config = dict(
    router_score='softmax',
    attn_scale=0.177,
    parallel_block=False,
    init_std_down=0.00529,
    grad_clip=0.5,
    decay_fraction=0.407,
)
Below are experts of layer 5 (counted from 0) of a mixture-of-experts language model. Rows are named router (the router's row for the expert), gate (a neuron's input weights, with its number), up (a neuron's input weights, with its number) and show model dimensions 0-159. Each number is 128 + 24 x the weight over its row's rms, rounded and kept within 0 to 255.
After each expert's rows: "comes after" lists some tokens at least twice as common just before its tokens as in all text. This comes from a sample of Wikipedia text that the model never trained on. Tokens count by the router's weight.

# expert 10
router [ 99 143 100 112 138 154 126 134 106 130 185 101 141  83 112  99 159 157 139 113 151 103 131  83  94 151 129 126 147 124 123 109 116  85 110 141 131 120 132 150 145 107  80 148 128 127  98 137 171 111 225  59 148 100 137  88 178 132 112  93 127 105 145 142 154 112  97 141 111 149 131 147 113 148 130  98 124 125 118 119 126 194 110 141 130 127 161 129 106 159  74 166 139 144 141 124 117 181 142 122 141 108 130 137 144 128  86 119 107 133 131 125 135  75  76 138 153  91 123 106 111 147 167  76 148 102 135 117 108 121  84 120 140 159 121 117 122 116 115 138 111 143 104 110 131 118 133 121 142 103  98  86  91 153 126 100 120 150 154 133]
gate0 [129 134 100  83 136 134 151 172 100 107 157 166  98 135 138 104 117 111 104 147 112 144 131 100 134 102 140 173 134 131  91 136 119 115 109 137 121  73 168  93 141 134 142 145 121 126 155  91 133 163 133 120 137 159 131 137 169 132 135 101 152 125 118 117 133 162 131 114 151 172 116 133 123 105 116 129 118 147  88  97 158 125 106 133 117  87 128 113 130 139 132 151 119 128 111 127 129 139 162  93  91 110 130 147 133 130 117 121 145 122 126 111 133 122 136 143 154 123 125 101 136 114 134 114 119 162 139 117 131 152  89 164  66 151 140  89  61 127 158 121 108 123 136 119 168 124  95 143 106 127 122  92  98 100 116 133 193 124 151 126]
up0 [115 127  92  89 153 141 143 173  88 114 147 172  98 146 142 112 113 101 109 153  97 137 139  90 140 108 124 168 134 138  81 131 125 118 112 136 130  79 163  94 130 124 131 153 107 114 151  89 130 183 126 113 128 140 107 132 164 142 114 113 147 123 105 115 148 158 133 119 162 158  98 123 123 113 120 139 119 142  83 102 142 133  81 131  98 107 112 134 127 127 141 138 113 123 103 123 128 163 133 110 106 121 118 139 130 136 116 116 140 127 135 102 131 134 128 155 161 125 129  90 124 104 136 117 118 166 142  93 109 133 105 167  80 152 140  99  62 135 156 125 109 131 133 116 159 123  98 145 113 148 130 119  96  81 115 137 183 123 135 124]
gate1 [104  87 109 172 127 114 133 154 118 147 100 137 139 157 113 138 150 103  95 131 125 148 133 177 140 136 143 108 115 150 127 108 129 118 107 173 123 145 138 104 138 107 126 102 150 109 116 116 175 127  76 168 122 148 155 152 163  93  89 147 153  91  77 131 102 147 157 123 153 148 121 106 123 118 109 120 138 124 136 136  69 117 137 100 141 133 125 176  78 193 127 115  99 139 104  90 119 105 140 116 115 129 145 136 133 119 152 123 171 175 139 148 136  92 118 155 150 147 121 131 159 120 130 151 126 150 112 126 130 118 130 110  94  92 127 137 123 127 148 132 107 149 133 117  89 171 130 123 159 149 153 150 130 127 122 185 176 116 145 150]
up1 [ 87  79 100 155 161 102 145 144 120 138 111 106 119 164 105 119 141 107 137 169 131 129 165 140 127  99 117  87 155 152 115 129 102 162 131 173  90 162 135  95 149  85 114 132 127  85 103  88 170 115 122 150 119 144 154 135 160  79 120 113 137 116  99 116 105 150 137 122 161 166 130 145  83 129 137 117 113 119 139 120  88  68 134 104 138 128 135 213 110 139 136 154 103 107 127 100 118 126 143 115 118 110 161 134 123 119 142 116 144 106 134 133 146  83 110 137 172 143 127 122 134 114 149 140 118 178  87 143 130 140 126 139 108 122 124 142 146 147 127 115  72 134  86 126 116 161 141 133 134 138 141 141 122 119 121 158 155 145 132 146]
gate2 [160 138 150  69 140 108 165  95 116 103 149 102 155 154 130  79 117 147 172 135 137  77 154  88 125 132 149 152 116 148 128  99 119 147 134 161 117 113 142 137 183  91  76  98 111 112 106 122 121 107 153 178 139 142 114 121 141 139 154 107 119 110 102 121 138 108 149 125  86 115  96 104 133 118 109 148 156 110 127 105 147 109 104 125 111 112 132 198 160  87  56 163 108 166 106 165 148 116 131 118 139 136 142 112 158 116 135 124  76 104 110 128 101 135 143 179 116 164 147 116 145 125 125 142  86 137 126  97 134 163 141 156 126 189 141 118 150 105 115 114  75 155 165 175 136 135 130 107 122 127 104 104 118  81 145 107 148 134 134 152]
up2 [118 113 113 133  77 146  59 146 120 140 135 163  76 126 139 138 135 141 118 106 121 182 110 161 102 102 122 140 140 130 116 148 127 111 111  85 162 126 130 131  98 160 183 150 137 119 134 117 152 138  90 128 124 130 142 147 100 108 105 137 130 127 180 142 103 154 108 134 166 129 142 144 151 120 148 103  97 159 145 123 117 130 127 152 114 139 116  73 113 182 160 127 148  79 158 113  76 137 109  93  91 102 118 154  79 138 102 134 150 181 130 117 144 135 142 101 117 127  91 138 159 125 143 133 163 113 130 173 124 112 124 126 144  81  99 103 127 137 138 146 165  99 113 101 161 113 111 167 138 126 144 152 149 152  88 130 127 135 162  90]
comes after: " |", " |  |", ")", " |  |  |", "% |", ") |"

# expert 73
router [155 117  84 109 131  82 108 113 103 147 182 132  93 119 140 110 136 159 107  93 130 121 115 157 154 117 137 104 121 103 152 117 117 120 129 137 152 152 138 105  82 158 126 126 152 158 120 150 115  72 115 121 135 116 148  97 113 141 117  75 107  92 137  90 114 123 148 138 111 151 106 135 121 164 147 129 159 144 118 144 125 100  96 151 147 116 171 138 132 117  87 149 164 125 137 108 149  76 112 126 137 147 140 186 150 110  90 108 122 137 128 144 100 136 119 124  87 134 118 133 139 132 135 178 149 132 167 107 146  61 126 123  95 160  76 124 147  87  72 131 120 178 106 137 109 100 132 152 146  82 174 173  87 171 129 145 148 163 119 160]
gate0 [152 161  84 123 109 135 133 176 147 163 145 157 111 132 169 119 125 166 139 127  44 168 149  79 168 156 128 151 121 127 110 151 162 121 135 143 176 101 130 129 113 125 149 181 123 125 103 144 140 146 100 117 112 124 131 147 105 146 134 109 126 127  84 182 117  93 135 137 105 105 107 148 126 120  83 158 151 157 109 127 149 129  94 113  70 126 128  93 117 105 138 134 159 138 139 133  82 120 139 164 100 107 122 131 158 102 168  66 161 135 111 134 108 116 121 101 101 134 162 162  98 136 116 150 152 114 139 161 164 134 125 150 111 125 181 126 154 124 118 166 138 131 177 141 159  78 150 151 109 105 158  95  91  95 134 124 106 132 131 111]
up0 [141 140  93 114 150  93 102 125 137  84 119  89 161 117  67  92 149 132 117 125 142  81 125 115 113 118 143 102 122 133 148 145 101 149 112 147  63 115  71 145 155 124 119 130 141 156 142 134 135 147 105 143 152 128 113 135 112 100 114  79 134 118 144 101 107 156 131 137 126 112 134 103  95  80 159 127 116  85 143 199  98 125 151 115 118  93 113 145 137 128 145 112 105 126 156 104 188 149 139 130 144 109 130 130 143 128 115 170  54 100 107 104 127 142 102 150 148 115 136 127 105 166 153 125  50 126 109 132 130 112 117 132 116 141  99  64 145 132 142  84 128 148  98 149  96 165 120 103 149 134  89 143 166 139  97 128 154 166 113 165]
gate1 [152 108 150 140 133 176 136  97 123 127 177 144 139  99 141 129 135 172 160 157 118 132 161 129 127 126  96 119 128 134 117 158  92 139 143 124 115 161 113  97 122 157  91 130 138 147  80 135 143 149 140 115 133 169 136 122 183 142 147  77 124 117 142 111 135 140 112 138 147  86 139 169 115  80 119 121 132 103 136 104  86  86 104  85 121 119 150 141  85 142 119  95 150 148 125 123 112 124 119 155 132 132 105 131  65 157  96 132 117 106  96 139  89 135  68 135 142 150 147 158  69 153  98 119 120  94 109 128 145 147 137 143 140 137 133 151  81 156 176 142 138 125 142 144 135 101 121 157 111 126  85  74  80 149 148 134 136 113 109 117]
up1 [127 124 125 124 127  75 117 137 108 144 160 108 175  92 130  71 179 138 125 134 140 130 120  96 153 122 115 178 112 141 108 129  92 113 108 161 121 143 119 146 158 130 117 150 119 127 100 115 109 148  93 186 127 134 129 107 137  79 132 119 146  98 111 133 104 154 128 133 120 113 122 106 152 180 113 131 167 137 128 130 134 170 186 106 103 145 138 162 140 142  91 129 111 126 128 146 127 158 148 111 130 169 123  87 140 133 139 168  95 131 126 121 113 137 123 171 122 115 131 143 168 121 104 155 141 125 125  95  98 123 121 102 122  86 108 123 159 127  72 107 118 129  91 122 125  60 147 102 124 143 113 117 138 134  98 134 130 152 125 158]
gate2 [135 144 106 113 134  90 125  98 134  96 148 139 137 101 117 133  90 113 178 109 112 141 154 136 119 133 176  89 132 113 123 139 143  97 126 124 164 107 122 129 128 158 122 121 134 106 120 140 120 134 117 138 122 156 138 157  85 105 124 159 156 117 169 129 113 124 147  83 111 104 107 113 111 103  98 127 174  93 119 111 137 119 108  65 136 169 142  67  99 115 129 126 109 172 127  97  99 151 126 159 130 176 162 139 166  99  86 125 156 110 100 153 130 136 103 116 130 114 115 147 106 149 174 161 106 104 111 109 168 135 141 120 161 157 163 116 155 166 128 155 129 114 125 122 145 128 143 125 134 164 145 134 149 135 115 134 155 110  91 168]
up2 [151 124 113 118  91 125 103 141 156 146 120 168 152 174 131 120 121 129 121  93 151 141 133 174 127  96 125 138 116 106 136 119 143 144 130 147 137 160 102 137 117 156 173 138 144 121 165  88 166  90 120 144  69 143 118 105 117 169 131 157 109 165 139 143 140 148  94 164 110 102 126 131 149 122 123 129  97 166 148 127  90 117 121 175 107 102 158 164 140 139 125  94 109 138 128 141 142 137 100 160 107  77 130 173  85 174 160 128 127 154 125 166 128  95 172 106 133 118 104 133 160 131 108 136 134 146 116 112 116 144 139 159 166  82 116  96 156 115  77 127 188 128 137 143 115 156 118 112 119 119 145 139 134 128 107 157 114 191 150 136]
comes after: "\n\n", "\n", " \"", ".", "===", " | \""

# expert 25
router [129 143 152  72 149 100 128 120 133 127 113 178 108 158 157 172 166 142 133 166 162 108 107 121 129 128 133 139 128 101 128 130 138 138 131 113 121 112 119 127 105 106 156 139 115  75 174 204 135 142  93 162 165 115 114 111 143 117 127 119 125 131 165 153 132 121 163 140 118 103 162 138 145 185 143 133 119 102 140 120 114 100  68 143 144 121 129 115 127 103  84 121 129 153 105 142 145 116 116 128 123  95 128 173 113 115 139 129 118 104 133 140 132 128 174 156  86 124  87 136 133 130  47  99 125 141 128 107 127 133 144 128 105 139 162 119 147 183 182 116 139 104 126 126 145  97 136 156 148 148 134 146 156 125 106  87 123  92 147  84]
gate1 [ 69  65  84 146 124 130 112 155 179 149 118 130 192 115 145 105 157 143 132  92  99 129 151 142 131  99 132 128 127  94  85 106 144 124 123 171  94  71 133 141 112  79 170 127 119 156 132 153 121 123 106 184 149 112 146  88 135 154 115 125 144 131 188 154 139 140 114 127 139 114  97 135 140 136 141 100 155 105 125 160 137 122 120 122 137 138 144 121  48  97 105 142 150 138 159 119 118 180 137 155 121 118  98 154  94 126 104 149 139 111 147 150 160 110 153 120 157 122 161 135  88 115 127  95 141 146 121 112 129 121 135 119 128 151 144 107 140 138  96  95 149 125 119 120 169 130 127  99 100 151  92 143 131  95 134 158 148 138 152 134]
up1 [154 178 175  88 114 112 128 107  98 109 130 111 106 156 124 142 110 128 140 140 131 121 114 125 112 151 133 118 147 133 173 135  82 133 122 108 172 157  93 114 143 163 111 147 153  95  99 126 153 123 153  74  87 151 113 154 130  87 182 144 115 137  98 110 102 150 132 137 101 133 156 135  96  94 113 158 104 156 143  82  85 164 109 140 113 109 129 131 180 146 120 110  60  99 109 145 118  91 107 127 131 140 154  91 155 115 135 109 116 148 113 103 102 136 103 123 100 122 130 137 158 144 142 165 124  95 100 138 137 157 142 109 131 132 126 164 131 138 175 166 138 138 142 117 114 124 114 124 156  90 134 104 120 124 124  94  94 108 138 132]
gate2 [123  81 169 114  92 146 155 138 135 153 119 166  84 123 137 162 171 141 102 131 151 108 104 108 135 148 117 132 137 170 124  87 170  80 123 123 139 104 136 152 112 148 131 141  83 172 113 114 141 143 132 138  95  95 130  89 142 113 166 140 118 154 126 134 166 123 125 147 137 134 114 114 147 121 117 134 176 122 112 117 159 130 161 129 161 141 136 131 141 138 131 134 204 122 138  50 148  97 134 132 146 132 130 103 144 152 123 143 114  98 137 105 128 163 123 131 107 134 131 136 125 141 125 121 160 150 119 133 106 119  93 157 150 115 110 160 124 139 124 139 105 118 145  88 126  93 105 157  97 132 143 120 149 115 111 106 108 123 117 127]
up2 [115  99 145  91 101 152 179 126 116 119 151 158 117 142 150 137 154  90 114  80 127 128 107 118 123 145 163 150 132 156 111 103 152 172 144 102 143  60 132  46 137 141 112 126 102 140 151 108 149 122 131 145  99 140 107 112 166 127  95 150 151 133 102  88 134 136 128 177 103  91 144 173 137 103 155 140 129 121 164 115 128 132 163 181 135 142 159 135 154 121 107 124 156  60 118 102 124 109 156 133 117 136 165  70 135 116 131 114 152  61 141 148 100 125 158 134 118 147 137 136 118 117 148 102 140 147 135 111 129 146 116  92 153  88  97  75 114 145 118 110 116  99 108 109 125 122 131 115 123 156 172 138 165  96  86 100 127 122 108 116]
gate3 [161 149 119  95 149  98 163 161 117 120  94 119 127 148 142 147 136 157 141 115 146 183 148 142 147 142 115 134 148 114 119 147 128 137 131 110 135 138 119 119 137 134  98  86 167 142 116 154  79 149 137 119 161 135 125 125 129 135 119 153 136 111 118 135 118 151 124 193 100 132  92 103 172 104 130 129 107 128 182 153 131 141 147 182 146 154 132 110 169  95 118  78 109 145 129 135  75 166 118 132 109 120 136 101 149 147 132 123 118 168 107 110 131 136 164 101 120 140 132 119 165 108  84 135 116 129 163 120 139 109 157 125 115 163 152 148 149 151 131 108 167 131 161 147 103 103 120 149 128 136 158 114 154 146 142 139 132 156 145 112]
up3 [117 116 148 176 109 133  95  82 128 119 171 149 147 111 101 112 110  90  98 146 104  98 106 117 107 127 150 126 117 125 157 129 115 131 129 175 114 132 158 125 105 141 157 146  97  98 117 112 172 102 128 127  88 140 128 131 128 119 159  92 123 152 134 110 125 100 129  97 152 139 134 174 107 156 107 123 124 125  69  91 106 115  98  88 115 110 128 139  70 149 149 163 128  97 142 127 161  99 118 135 135 119 111 156  93  97 140 156 146  75 150 138 121 116 120 161 107 113 118 121 100 153 171 130 134 120  88 138 143 151  94 154 133 101  99 118  85  96 122 148  96 133 103 116 146 131 118 102 134 130  87 152 125 109 138 138 131 110 101 149]
comes after: ".", "\n\n", " =", "==", ")", "==="

# expert 7
router [152  92 177 141 120 136 114 130 132 111 115 153 113 118 158 123 122 123 114 143 147 121 130 158 141 141 139 168 141 144  97 130 140 108 122  92 146 132 158 126 137 114 143  86 135 171 108 104  78 130 119 145 123 146 140 193 144 104 147 147 125 110  80  89 142 139 117 151 147 145 153 145 153 111 111 109 123 113 120 199 124 133 158 128 143 114  99 165 114 134 170 148 126  94  77 141 141  79 104 112 130 114 138  88  67 195 157 109 122 143 142 125 142 152  97 109 157 131 169 136 125  91 115 125 148 131 118  99 143 142 159 176 103  96 114  98 136 139 116 127 127 111 116 110 138 136 125 127 133 128 127 116 188  81 137 155 126 129 124 122]
gate0 [135 124 118 112 141 105  92 109 116 129 156 121 150 147 140  97 163 115 140 132 131 125 126 138 134 128 156 146 128 162 128 137 151 123 137 128 141  35  98  86 162 123 102 124 118 144 133 135 159  99  92 114 103 147 113 178 147  97 143 129 155 164 123 105 118 124 126 163 125 148 126  96 152 166 144 105 133  94 144 145 137 110 147 143  92 124 154  66 142 154 145 151 164 189 138 111 127 136 115 112 113 115 124 140 125 130 124 135  86 103 112  90 138 127 173  83 104 120 160 136 141 164  80 129 141 151 107 105 135 161 162  93 154 136  81  99 122 142 156 125 125 126 143 104 112 154  97 119 151 161 129 168 144 104 166  89 119 124 130 138]
up0 [118 131 148 167 126 139 157 152 165 145 134 134 132 117 112 146 108 142  99 146  92 110  98 114 109 132 118 104 126  97 146 127 119 154 117 138 147 214 187 159 111 128 131 120 138 126 137 122 105 151 160 125 145 132 132  81  93 172 125 113 127 124 153 142 128 158 107 119 137 101 118 172 117  91 168 133 150 134 115 112  82 113 107 109 154 114  99 138 114 122 118  97 106  81 117 165 137 149 138 142 131 162 146 125 118 127 140 101 155 167 155 174 118 123  95 120 126 142  75 124 123  82 164 138 138  98 143 152  62 114  74 137 139 145 175 155 141 109 121 131  99 138  93 144 124 129 129 138 108  96 124 121 128 162  89 148 157 130 131 106]
gate1 [116 135 141  99 138  94 142 144  99 140 126 104 131 106 172 139  94 130 160 101  63  99 148  93 130 131 151 124  84 154  99 143  95 103 132 103 160 137 141 133 108 123 166 107 107 136 130 119 125 109  85 129 127  87 155 117 137 178 154  95 135 111 159 129 147 132 139 179 120 126 107 128 100 136  95 154 128 134 120 162 137 130  92 149 122 134  91 162 117 100 123 171 170 137 170 145 142 151 128 154 111 135 131 104 165 130  93 130 111 172 145 116 148 134 201 137 149 144 112 131  91 108 139 137  99  97 137 140 140  94 137 125 136 125 116 126 147 104 133 119 112 182 144 154 112 123 145 134  63 127 178 117 137 124 106 133 139 111 145 139]
up1 [107 127 127  89 146  81 146 152  85 139 122 111 132 108 171 145  98 123 161 108  69 100 138 113 126 132 155 120  96 153 109 148  96  98 138 109 167 141 140 132 111 116 150 109  92 136 131 122 126 110  77 146 131  97 159 115 145 154 143  92 144 101 148 125 147 131 135 175 127 116  94 127 101 136 114 161 114 132 114 167 125 126  96 152 119 123  95 168 111  99 122 176 174 129 155 126 136 157 145 160 105 140 136 102 158 127  85 131 108 176 130 116 149 138 203 137 135 145 105 137  96 102 138 128 101  99 145 125 152  98 142 120 124 124 125 140 157  97 137 128  96 183 149 136 110 130 134 153  74 125 159 128 147 117 106 139 137 119 148 129]
gate2 [ 63  92 135 136 166 153 149 102 156 120 101 110 145 116 117 145 137 104 169 160 126 119 138 120  81 127 140  83  93 115 140 119 142 108 131 110 148 105 153  83 183  94  74 122 153 160 121 115 122 120 111 153 101 142 128 122 141 127 130 108 169 136 118 119 183 125 125 163 147  95 157 134 144 142 135 152  92 119 134 126 147 126 160 124 134 116 131 138 177 106  80 133 145 111 107  98  88 159 161 146 130 119 119 100 130 146 142 148 147 134 106 134 149  94 105 129 127 121 127 153  83 118 165 107 134 144 112 116 121 150 147  97 120  97 125 165 116 136 132 101 103 128 101 148  90 146 119  93 137 133 114 135 122 102 122 113 110 104  98 138]
up2 [174 126 107 131 139 138 102 137 119 133 154 132 115 161 147 105 113 160  99 117 119 143 123 161 144 136 124 166 188 136 111 111  76 142 137 153  91 173 134 151  68 176 166 124  82 122 119 137 154 125 156 126 173 129 113  96 169 129 130 167 104 135 152 125 126 121 158  93  99 146  88 110 127 113 113 122 152 130 129 135 126 136 109 125 126 151 135 130  81 137 150 135 133 143 124 160 144  88 123 124 115 123 130 182 146 123 106 108  97  93 148 107 111 142 133 155 104 155 116 101 170 160 132 141 133 127 130 137 157  65 116 170 153 172 125 115 134 148  78 152 125 141 152 115 177 123 140 159 119 111 158 134 124 146 122 166 126 156 139 142]
comes after: ")", "==", " ==", "===", " |", "."

# expert 62
router [131 104  88 172 144 171 120 148 124 134 132 163 103 126 177 102  71 112 115 142 148 149 120 142  89 132 104 133 146 208 140 151 113  78  86 144  92 115 122  97 133 105 101 122  79 112 143 109 115 140 102 107 127 126 143 119 109  91 108 126 108 157 116 134  80 128 155 123 107 149 116  97 112 120 160 165 160 143 134 125  93 101 113 184 101 151 141  73 107 132 151 104 102 148 127 140 103 138 138 122 145 131 140 110 104 158 118  93 119 148 136 115 110 104 142 154 135 130 170 104 128  88 114  97 139 118 119 181 127 134 173 156 127 105  91 144 183 159 128 140 109 133  98 132 130 110 168 162  79 142 120 139 111 148 123 115 151  97 126 133]
gate1 [158 127 118 131 135 142 105 119 170 158 139 143 118 141 129 162 110 125 151 101 107 183 129 128 137 134 121 154 128 128 112 125 125  98 156 190 152 152 126 137 128 152  90 131 117 122 136 142 165 151 115  63  88 132  91 129 146  92 119 142  67 119 138 164 105 120 125 141 126 104 129 121 125 125 176 123 128 145 167 115 140 131  81 141 152 139 156  79  84 163 175 126 101 126  91 151  99 129  97 120  88 105 131 125 128 102 129 144 145 133 119  70 122 122 134 121 120 109 102 125 129 145  82 121 118 184  93  90  88 136 121  99 113 137  89 111 133 110 138 136 148 151 147 154 111  93 139 149 160 145  99 120 101 108 144 131 126 102 123 130]
up1 [166 120 134 136 114 145 109 134 161 153 168 141 130 137 129 168 109 142 171 115 102 176 151 126 148 161 115 162 113 134  88 112 114 101 126 208 144 139 112 148 161 156  99 103 118 129 155 133 145 159 110  60  93 127 120 115 162 109 115 126  73 114 138 164 112 147  95 136 140 126 137 115 147 162 176 112 122 166 128  99 139 139 100 139 151 151 135  95  82 147 155 110 147 106 115 142 112 143  75 138  93 108 141 133  91 124 112 139 141 120 120  93 123 110 128 109 123 110  92 138 127 146 102 114 139 161 120  70  66 117 123 125 147 121 115 107 103  70 122 130 138 132 138 146 124  79 132 145 119 189 116 103 109 125 127 135 103 118 128 111]
gate2 [129 134 112 124  95 149 132 130 125 109 135 123 147  99 173 142  82 152 108 158 124 107 190 141 146 154 174 120  84  95 152 103 157 147 151 121 110 140 174 114 130 111  92 188 138 132 140 113 126 133 125 149 114 130 110 117 128 144 114 104 127 111 130  99 101 128 125  63 134 141 159 105 155 120 113 116 104 131 121 152 119 120 117 163 140 115 143 148 164 149 167 109  96 122 132 129 144 115 122 158 119  94 102 119 121 125 119 148 171 146 115 127 109 129 130 158 131 155 107 125  79  93  65 119 179 131 140 130 136 140 137 148 105 141 137 101 117 135 100  89 151  97 165 108 174 116 132 132 106 108 127 101 132 107 116 101 108 126 106 124]
up2 [146 128 116 124 123  71 138 143 113 171 119 108 112 194  87 153 141  99 145 112 130 166 119  95 119 126 128 113 149 125  95 146 124 118 115 125 136  83  93 136 154 134 149  99 128 117 134 105 112  59 140 132 123 154 172 137 130  79 146 137 118 122 121 161 174 131 179 160 165 141  95 117 161 137 165 138 165 129 138 137 126 142 140  76 134 158 114 102 102 131 111 136 175 127 115  97 132 139 142  81 172 176 148 138 126 111 108 117 100 161 133 137 139 106 112 149 145 114 137 138 136 194 150 105 118 141 145 102 118 126 111 115 122 134 123 170 120 118 139 176 121  88 124 167  86 168 118 134 138 154 131 155 140 172 153 125 130 123 155 124]
gate3 [106  83 112 158 139 141 178 122 122  63 124 149 132  89 111  91 138 137 126 180 114 132 113 120 119  93 124 157 128 142 194 117 144 140 184 138 152 155 150 115 108 102 112 124 100  97 156 147 134 120 129 110 143 146 146 156 157 136 161 137 144 117 117 115 172 175 139 136 136 145 132  87  88 158 160 136 139 116 135 104 108 133 114 134 137  91 127 135 139 134 143 135 136 140 120 169 115 154 147 148 102 108 120 122 146 178 139 125  86 132 115 105 116 118 135 137 137 117 168 169 136 111 117 145  92 164 189 107 145 207 163 139 125 176 141 111 141 120 114 117 121 152 139 103 145 140 128 120 152 120 145 121 117 135  92  97 155 174 133 102]
up3 [128 189 120  95 161 117 103 134 135 160 132 100 142 137 155 116 130 143 105  74 126  98 126 135 115 147 129  99 108 120  73 140 130 117 105 133 147  97 126 145 146 163 138 147 144 105 113  93 125 102 127 136  83 109 104  54 121 115  90 147 138 128 142 150 106  68 108 121 109 119  95 159 113  57  99  99 142 108 127 136 125 147 120 113 147 154 125 142 102 103 144 139 148 122 146  75 112 144 123 108 164 151 120 126 110  91 140 158 157 115 162 133 154 129 137 112 111 177 110  92 142 156 145 122 126 100  50 157 130  93  88 111 147  83 141 112 116 139 128 155 136 121 124 138  90 141 115 138  95 142 122 152 137 123 142 158 154 100 123 149]
comes after: "1", "a", " November ", "é", " (age ", " Miss"

# expert 32
router [153 117  86 116  90 168 133 137  97 131 112 128 153 172 124 169 135 155 101 124 167 142 135 149 150 118 121 118 161 108 129 145 109 137 115 131 155 121  91 168 139 144 135 138 164 136 112 158 140 108 137 190 190 136 143 135 118 193 118 119 137 152 159 126 129 109 147 137 141 161 103 125 112 138 136 123 120  78 129 112  64 155 102 140 150 125  74 170 175 154  87 139 115 157 172 120 130 110 107 162 134 143 139 152 117 129 138 113 103 123 131 115  48 155 161  59 103 141 135 139 141 158 128 126 121 133 135 167 127 101 133 108 112 160 136 145 146 185 165 130 113 131 137 114 149 116 100 137 145 112  99 152 158 138  84 136 129 100 125 109]
gate0 [ 91 124 131 122 139 114 156 122 126 145  79 123 110 145  18 125 137 120 156 124 117 136 134 126 129  95 135 139 140 114 143 133 147 132 131 121 149 113 122 129 147 110 120 138 129 120 138 148  91 112 115 100 100  88 105 166 123 135 160  91 141  99  95 121 112 115  91 117 121 125 142 144 134 133 132 134 145  88 158 118 109  96 143 121 106 143 125 147 138 136 150 115 135 138 150 125 148 133  89 136 120  88 143 162 128 113 105 149 117 107 128 116 123  93 139  85 133 140 183 105 116 120 113 151  76 128 143 114 145 130 114 154 116 148 131 163 119  78 142 110  99 154 129 136 113 170  95 121 179 142  77 152 129 177 131 145 143 107 139  90]
up0 [127 139 119 143 152 118 146 149 100 128 132 156 138 110 229 138 112 154  88 134 148 128 147 129 122 114  82 130  84 165 122 123  98 119 134 165 111 133 105 148 146 153 125 138 102 120 127 100 140 123 116 115 190 178 149 132 124 109 114 154 127 137 140 129 114 140 145 127 144 126 138 114 119 106 115 125 165 178 157 121 141 137 149 141 169 118 136 117 149 138 102 146 118 115 142 140  99 132 128 141 150 191 129  98 127 148 127 117 108 159 112 148 129 128 168 163 119 124  53  76 147 129 125 104 157 117 116 152 143 116 132 170 143  96 118 122  96 165 106 149 120 137 138 119 146 117 147 128  87 123 183 130 143  62 126 111  95 148 100 119]
gate1 [ 97 140 145 146  89 110 119 126  95 134 100 121 141 110 100 126 131 130 122 151 123 157 125 153 109 105 185 122 110 124 107 123 143 120 157 143 145 169 129  71 132 122 158 133 140 150 129 125  81 152 141 138  93 130  87  81 105 137 128 106 108 111 131  81 152 127 146 103 131 155 128 137 108 116 111 116 161 140 124 110 135 128 123 182 168 124  77 121  94 137 155 106 145 104 138 172 147 105 118 131 131 147 119  97 112 121  53 136 134 134 123 125 122 113 149  97 147 137 119  87 170  96  80 132 142 107 128 123 153 107 156 149 107 151 119 100 118 150 142  98 115 127 148 146 196  77 114 122 116 112 118 145 130 177 156 137 138 145 154 141]
up1 [113 119 102 145 102 132 157 134 152 146 160 161 111 169 128 129 124 150 174 122 133  91  87 119 140 166 148  97 132 125 132 123  94 159 134 124 126 149  83 126 147 134 125 140  77 115 169 157 138 150 136 150 139 155 150 105 150 106 117 123 135 156 104 132 142 133 119 149 110 130 149 123 156 167 140 109 115 133  87 151 140  87 160 127 125 133 147 110 152 120  99 124 187 141 126 122 119 113 171 107 147  80 146 117 131 153 112  67 127 173 116 106 130 117 108 146  74 111 155 134 128 115 122 134 101 166 137 114 104 131 116 148  98 150  76 130  77 152 105 150 119 115 162 147  98 142 142  92 178 128 150 118 125 117 129  95 175 169 150 112]
gate2 [ 93 114  87 163 150  91 167 152 156 121 139 100  99 103 129 110 126 107 120 120 146 158 137 119  76 125 119 132 149  99  98 144 149  86 122 110 136 133 100 130 112 116 100 148 149 125 129 151 138 126 101 115 140 123 102 152 143 135  90 152 148 126  95 125 134 161 139 103 157 120  94 129 147 112 159 135 109 104 159 111 116 136 133 130 131 145 121 132 149 117 141  92 126  83 131 103  76 124 141 106 114 153 108 150 137 108 129 117 151 102 145 145  97 138 118 142 133  93 137 167 137  96 122 150 114 170 118 119 149 184 120 127  78 140  93 144 131 128 107 118 134 128 132 125 145 184 122 140 152 100  92 138 140 174 143 155  97 126 150 100]
up2 [132 130 162 104  98 189  74 106 121 105 127 121 153 147 172 148 136 152 135 140  77 125 136 139  95 127 142 115 107 184 156 130 117 140 137 152 119 136 112 129 157 104 119 111 102 119 143 111 121 140 161 127 117 160 141 134 142 151 151 144 106 139 146 130 124 108 115 125 118 136 132 133 134 171  95  81 138 107 123 146 147 103 159  94 102 156 167  62  92 147 126 171 124 181 108 145 149 145 112 164 129 123 118 118 110 127 141 139 132 166 120 127 112  90 147 122 133 129 172 123 122 144 113  99 127 138 139 135 122  99 142 141 188 145 160 121 125 114 161 115 120 130  89 102  98 114 131 122 120 114 155  76 147 107 139 113 151 128 114 131]
comes after: " and", ",", " (", " of", "-", " a"